config.toml
hidden_size = 128
d_shared_expert = 0
hidden_act = "squared_relu"
routed_scale = 1.0
init_std_router = 0.0115
lr_router = 0.000293
norm_eps = 1e-06
optimizer = "adamw"
beta1 = 0.9
max_seq_len = 1024
train_tokens = 359500000
max_steps = 7620
Below are experts of layer 5 (counted from 0) of a mixture-of-experts language model. Rows are named router (the router's row for the expert), up (a neuron's input weights, with its number) and show model dimensions 0-127. Each number is 128 + 32 x the weight over its row's rms, rounded and kept within 0 to 255. Numbers have three digits each.
Before each expert's rows: a language model's description of what the expert responds to. This comes from a sample of Wikipedia text that the model never trained on.

# expert 13
Description: Tokens in album, film, TV and song articles, like the before a role or tour, television, radio, and pieces of titles such as Chart.
router:157103183133179097187146108122152098130223163103172130135126143144141134139086102188131099112104137102137125099126104104163200144162177134070167099101153167074131135134137176105120189143122105132165155152200155084117111130138129145194165123113125132114181193183151103135140128113137133133125169087095116140153113153162084044141091174109105125115097151119163166141109173152062089118134
up0:109145196112133134205153111121089117153155122074118095135063110105142182128113114113164164107105163167134107162114077130150125143075143092098101132123126115091147114103135172106157124160127122159112155148141069106170119118131089143112116129168193130167116174182090069099086170090115120151127137126088088140204174182093103074098105157133157100158125096169089212106075131197127110122120
up1:182117167084154129156150145185172107159141182129153075086116127132112123129110138125084183102143137098207107162139140157107129122115143187075138106136110150120140126123142143192104159121076133130122193214146099192139144095115187142155140067061147161117164197164126103068098145141168109156095102179119103092125145113135117115121108163151114135081112171106137102147146124106064119173087

# expert 3
Description: Field labels and values in infobox or list lines before a colon, such as Born, Location, Coordinates, Home stadium, Population.
router:167162132025175150154144114149181138110119189177127138150093097190150127136097172146119168108113142113142090104168085167150167080123145113123152128114139116082157133114111160136121108129083112054143142149159174158167106146104179124141113128117163185110149145153168124098146130139160095107088155146079145093174137126103167083073058154125118078173067165156106092119140173168142190107145
up3:130129109080179077147171119198151098167149153110116159126152139103121128108107176185094153124107161113116137086130093119137164077125129137171162141132103116162105156110094109108070157217118098073118163104129128137158137106095160170112112141068079226150091133154121126115097110162143154145123103181112143094140148111130179133176043111076124098183085092109130128121098133168162071126166
up4:160144122109178151147136139158115108194163143130150112131095095096112122105121142149129183152120136155180182117137076180105172083126155156078168060172125151131113096106164116165139096140107138043149123168141122168123124164107142145120129193127177067088191179179169113103122163126099104061104146145145093136143099119182122171107112159168141053178112111130098107152106146128106084130190

# expert 11
Description: Opening pieces of split words, often Latinate prefixes like pre, trans, con, ex, inc, as in inconvenient or unconstitutional.
router:141104177135134113159087145104091153150219133107095131145108134109152197145085106216187196177179102195122092106129155094145119096161176159128170111105112191116129112111111107107087126108074087090139179134101156111115135139107162170128136094097163156119174147164122191102201098093143137151088156136059149106109124113119142095092093122169126119128129135156157142143094107138145101108092
up11:099094214141119122117152131119138134131165138114162097108102174147083106154145154129089127101118164126199072087154141129173117136124179126132142181105149102115135154176172116183118097178122140179129108087213121072152143075164127124162120128087164175136146137140154181124146098084159083107122150121065052080139131130154168107097083078101123140060146135157139115122126095103106104161192
up12:132164109109124095134111131193186167135110098138176122089021119151089107144121091090147140173111214116116122116109129110087079127146146165120082115107131155099131130116140083138051094135078117114118138111085107084111134193131138140106140144159150154090105127131094125137140129148171102124059089086113164097152121087087145126147124137132106121112051067166124136232175122112171141141131

# expert 8
Description: Capital letters or short first pieces beginning surnames and foreign names, often in tables or lists, e.g. O'Shea, Ojeda, Qarabağ.
router:172156170172140137184125110083131128097150138137158051090160146135170077132060106146134100062123151124188158122202104080124142116133138147148162115085086131105168149141140084134112134150100151116128165139165140080092127115094136205128093173095113161112128131129115107082168142153091063099135168155060157107177080106131148125108124079158149133128082097164099198086140141114155167129086
up0:102142128154131152133134091174123111184129139099161100153148093173120123159120032168134102170151158143119107111164147106208110165151136091086147146099143103028085126060113079096108144144137141112093196099189123103135133103098149149113143216130097151108155147118149103104144141132145081107150146075123126151094084119161128076080122102148101096113102112155097163123106197142076138157159
up1:240121072162149138135116144108136084094194128124171133146098118158131109110109068111123130092131142140111111165103060115160151143156124153161116113076117120151118146121106142154153138192040188090118142130132174101085175140087116160160133100141129105059135150115111125145117088117192068108118106094139159078172097177137126119133125137125123137134028089114113124121085180099135159093143

# expert 4
Description: Prepositions (of, for, with) and table cells or verbs in sports articles and infoboxes, e.g. Pld | W, played, defeated.
router:136141112094128079199148137131188109172168170102119119183135164216118092124088141178160092121148102123190115098135057145150203103146193131094134134109130184081131183117126145144123104127111131045099110154181096106143130124137131122089137151103174140088137193196138138145143100096089139109074180098112127096131128133119098109120081085116138110167079106121115124087100134108141106109162
up0:121118150159143130125052123065148081160151121161199114103089163165133091096086136134168177148170098149121154092114128136107115174062167110126125086099139105136149134186143147172142100105141109155136208163202119119147132071163145117123142128115115217139161138120120192152096121139092139117150116128162124155087148107140207113095120153153078071189137138190125113093123109134090137086126
up1:163088131140141105156087095127120125121152122076176096136110106177110117188106117150158114137110169110082109132097161158131121147158100130076120153096144166174165176109111140196114126119142107105101116153155095127098170146092120146150067158166165189144174112162129191081135087147131078164133214137158145129186114067140173118070127121101160163107100066135107121044084133146181155119136

# expert 12
Description: Lowercase pieces inside personal and foreign proper names, often in sports rosters, e.g. Epps, Maddison, Cárdenas, Philharmonic.
router:175156190127161115147125123078116126165148156161142133126147096148128085119083101170113097072110140140155166106168095065097129141140119129155178140060093145123110186093133129165049156167077099148159166106159113092100084134127121219132118153095134147094120179125120118114155130125099070076138169096128147130129096138103131064146124153111185108131120127158082200123135210118178146136097
up0:242138080122156145143127137166177145118165137135153157129141134141125131122109121096123135170136206132161148194079099120117158082164082123144151110118103152176141146164143062138114134185069121112087145145106112127057146139086118159186151129158143116086128126105131139112111099191122088125129110093110166057201052167128108117130161126130171112157144098184135115080154131145134187117116
up1:162144129094144097114106124137176181143105194087139094130109128189177186128119130155145136097107158141127110185152157099126142114130138157088131119105154130094171146179137091160148207121105118076158129209133138128167122153150159111118076172083131166145147111166107176133136182079160133124054137182103174066137085114140148127109084118132129134138089115179135159104103165163085075055153

# expert 7
Description: Noun endings, mostly plural suffixes, after the, a or his, such as instruments, categories, editions, plus nouns like children, series, family.
router:172141112100150133170026089127149133115139193147150136136124172192170114069079158121126079161118177142097162111139149172121167098096188140151156137134144141093149148138143120129137178127084107127112217120136144141133153117161141130074106132113128173154215206110065166165134188121185129116094101146080126093138094125144140111122078166160130111175116148121102147118082131120148123133157
up0:111083105113159128197114118115189099123185176136128152147148134174139096103133133134098057118157127113123044128103157143104137141155192186121134143108144150095081141113089126120110115137131135170100114119128132136172152128147154141214096155126146161088156174124083114134109139104042158160161146094067139123103113192143115076107090100160112101122036174158118147071077100125111162134134
up1:225097133141134120094211086142070084120174108083165162083128137133185072123074174163095102137092136108104139158097098064122109131109113088105080191108137132162091092082139140173161115132135195116116168154123144110185091194126113107100080145110147104138132093142120153179120115136153101165114118148090138093161188095151100123085134085139098145086117106183130148112138132145145130121123

# expert 14
Description: Line breaks after paragraphs, headings or formulas, plus first pieces of split common words like design, tax, symplectic.
router:171145165085127123160052082144165140150133166155095124179169129157144141167083121176155149142134183162112115179137146124147133100176171159147146146090131146136134119129104167161123160145093047130214167151157138159112147139130164179119072164100117114178169149103093100112122153107211147134092179187114147088135075158131131100121100177143146133094077172113178104116111127123156104076139
up3:203151043129120134130107107147093178122140179066150095141156172100089117151132079149123108187076082091144128116095106120163127154118108128076055103105152162130163102078091041158158139187142108132056146126194140115070151141111107146154118146134108091139188142147137140120136132161148125137069134137101136129127142132112109103168126208165150139143141060101166124130135121165105107161131
up4:166178162068144087188187117123105227145152139120172068132125158144144086121145114141154111097117101172161156171178135135143163125117142105085113150140083149097146161140116068126137160170144103127098100126097110104104114125084069166081097182092113141049120151160155135130123206096133138070083099121123180119112140075114114096140124113172127093166110128119090175159098121167092113094124

# expert 5
Description: Verbs and verb endings in running prose after to, was or he, such as used, announced, decide, manipulating, plus however and due.
router:137131133079162099155062135124143155186151165136120122151069116099255104151100079115100155143110162120150095135160141124152124123126200125082156135156115137100184118131088108122136117134091132106129196129125098081141140159075121146110103141151115142136149166129084143131123117148119100174075091195128193085111083120162198081146088086169137106200119115110126156164128179112137121124112
up0:154228110107156141126119142116111104179129176116142082117090179119184087118105170163148137152141239160095149114128173107144144145177150171094158131148084207193084095127090144107151086148076140121133122131152110144113138147120072115138142107170105157113137117143144120131115132169131151128081100164145135058152085132158085141139088178189085085129179117138152126112139117114145174155095
up1:143146131113193058150155071153212153130120222161097129157120151160145117089110074107073132105105115138175109107134119122125174156119174121153100184152153141122136142163154126084155150133155103094114201148154116096193142111097139119142126138097155086129136171161112157222130105128134077129033150145108133088162149145094130141163086111083114167127107128121145136165115162143130119159179

# expert 1
Description: Pipe cells in wiki tables and dash bullets opening infobox lines such as Adopted or Owned by, plus occasional demographic words.
router:123116128100155082160089137103135159141137191160139126156121134180101146134111089172143155109149165144201118081146126120120093071145137147101111100091128129110125167103123118126091170147124097124124136201192139107109081156089092119128084158124117121054138131167113168096171147171189095146073124200109146055123090098104178065108114131128149083135133173151155133137191137107181085134196
up3:152120123111144089147140099083214161126189106115090140074193171149157158123101101158143173121109147064167134111168159157179097175109175109155151174170105152111140165104154095120123129144132105103144125042120146065090115152066168137123116132147146098142218144108135098137123147119190131167077098144128180078113128113177128099146162116132130154169144163167147127162159090178124135119138
up4:111164102194143042179113121125123151085144148141103133174110170138109143130138145138151111162136178174144122174206130152117154133107123102098125095125097137088128143158129125170103176214173063156162122159120149119157089156148106120143102148072143120153111114098112163095167223083138149128137128175076133125157130138106134109101048197101178091093123126182149121105120120076130116157155

# expert 15
Description: Final pieces of personal names, place names and Latin species names, such as gemmulosa, hitchcockii, Albufeira, plus first names like Maria and Peter.
router:178161166109137104144072103140196123128139155103172061155113113138140099099117178163170142131125176169122122137152119103149124155119132113160158116137171141108178116136156106159120160121069125085182129171134133081091151199113115163087123188146095138144137141122129126115139140124193117092113128114099134125141107082127186152104097110139158076194073135143139222063134201191080145115097
up0:141148179155139151182111092141134098118139165134094135171108133157108076105113164155057085188081105121141188138063088133128139075111098114121124100095146135081098106160088167148170172135092165124120145126128108103162113132113077117189156067139160177168120080164116162174164123108133092121129160145115150121118167054071145130082160112116086105138166149127081130164155069074157065127119
up1:207185111102120117105070112132124234064154134127141124130091133116133104099110136112133123127092097152103097154087125144152090124136122127134141134095134110149133142130158119153120125159104104152147130186139147157180105169151079148099076202111067157175127134094128158092132104105137177161125080140119157136117128129208160114081121117134119151167119077210140207135092093141109198143069

# expert 9
Description: Digit tokens in tables, dates, scores, coordinates and percentages, such as 15–4, 36.699667, Fare zone 3, 12,488.
router:174120137129139076128130167087132205155134193111079146161179142136182119152088131137124144131113128130148134097123053170065105107133150103120151087108146139117182173173078122116149188123148100083098164132151085117108102155096140165111104116105186098167138109144149137127222162103141094105080142150035165142129139109115150091128113147182170098101098138155145190073129148089109117118126
up3:150126092148087138176109126176137100113205128179132109207099099184088128149078093148143144142085180159169122144163108073175113130144133114144188124137168114061115166134103132157104163187085101060107119124123120078145142095132102080172103111127152138155185153153107138135085103153122095110123169097137112071098140119152175116115100180150122104158127121101070175134108090155172154073164
up4:134117122095184104206099142082154112176108141126162131167125124200069175117143172132145126171149184191155142080146106165168127127093185114117075127123100117093170071126192088131126123143099157153092136109108179117110149107143160156088150190114178103104155119139130138115113114140137104121187096162172133133144113169212148091102133121133130087165082153110106097158149130209155092120113

# expert 6
Description: Opening parentheses, quote marks, hyphens, dashes, slashes and math subscripts, often before dates, units or notes, e.g. (8 November, _{.
router:119139175121125087162101141151172130121103151138127092161159146141143123171089105199147135177135134148127151123077095106138102101139179145123116108070172134111115135153131094151097137166140058131159133125169138156075119195091093178090071192096133127130154122104069085104132135149136127137125169180075151076204032073126137160144144141157100062140114150129144140166168132158144176105161
up0:176147181158141101139166135125129174110173128113115081133111070106117107151121086163160134099097159089143124149132086165075143090076076155125174125089097225118130110155111150090135095140112124150126173180093120170099098132154151154152098177085133085135108253144067111150166114095175133098155100161096195165155125079123157112095130177138108138087143115140138130123132125113121161109125
up1:123130080147107197099152163142147118138126197074112117139120108142128114120045111074112152116119123100133120138116083115197163123143199117125151120102092144127168155159089108123066109178131053149174135097117115175121080121147062089117149177083127072136171190141127095136133090112122109075088112167097158066110146127151092109095088146154143094197156130172158161133096137130171137128131

# expert 2
Description: Sentence-final periods, closing punctuation like )." and ".", plus == and === markers around section headings and table pipes.
router:136128171086138128130090120100201149179176159115105135160135145169139154118129123143127101138142193129168138114107172168132152124196152158168157143074170111116125127138140092132079194178030088060147134133141119174112097147119129141116080138080171140119190150117075112141151163160120129131115182206120193074122088096118147102094093164120101096161148116129122127107108140149134168070146
up0:128163118113171057119115154136174170154197131058111163133142125150147123139148061179141170098071127163158114076088144146199155110086109142115114089119136114108093162083168110143116127105108145120144140185109111153119123150126094200162138187157085091060119100120100166125118168111181082105114144180092102079109141115121143154082144092123128157095107132135218130113093075141151144137120
up1:128105166151218138127167177102156159081128142131157074143116152146124102153100150123115119096178110153172177085140119083185142135137118119125167160088081136190126071155155093138114083129137111091193168161110142111132115145125132130162147113132151134186151168118096112155135189131120098096131164177145071118137073112118129109115132092181200131146131096130102135118121108072217151190065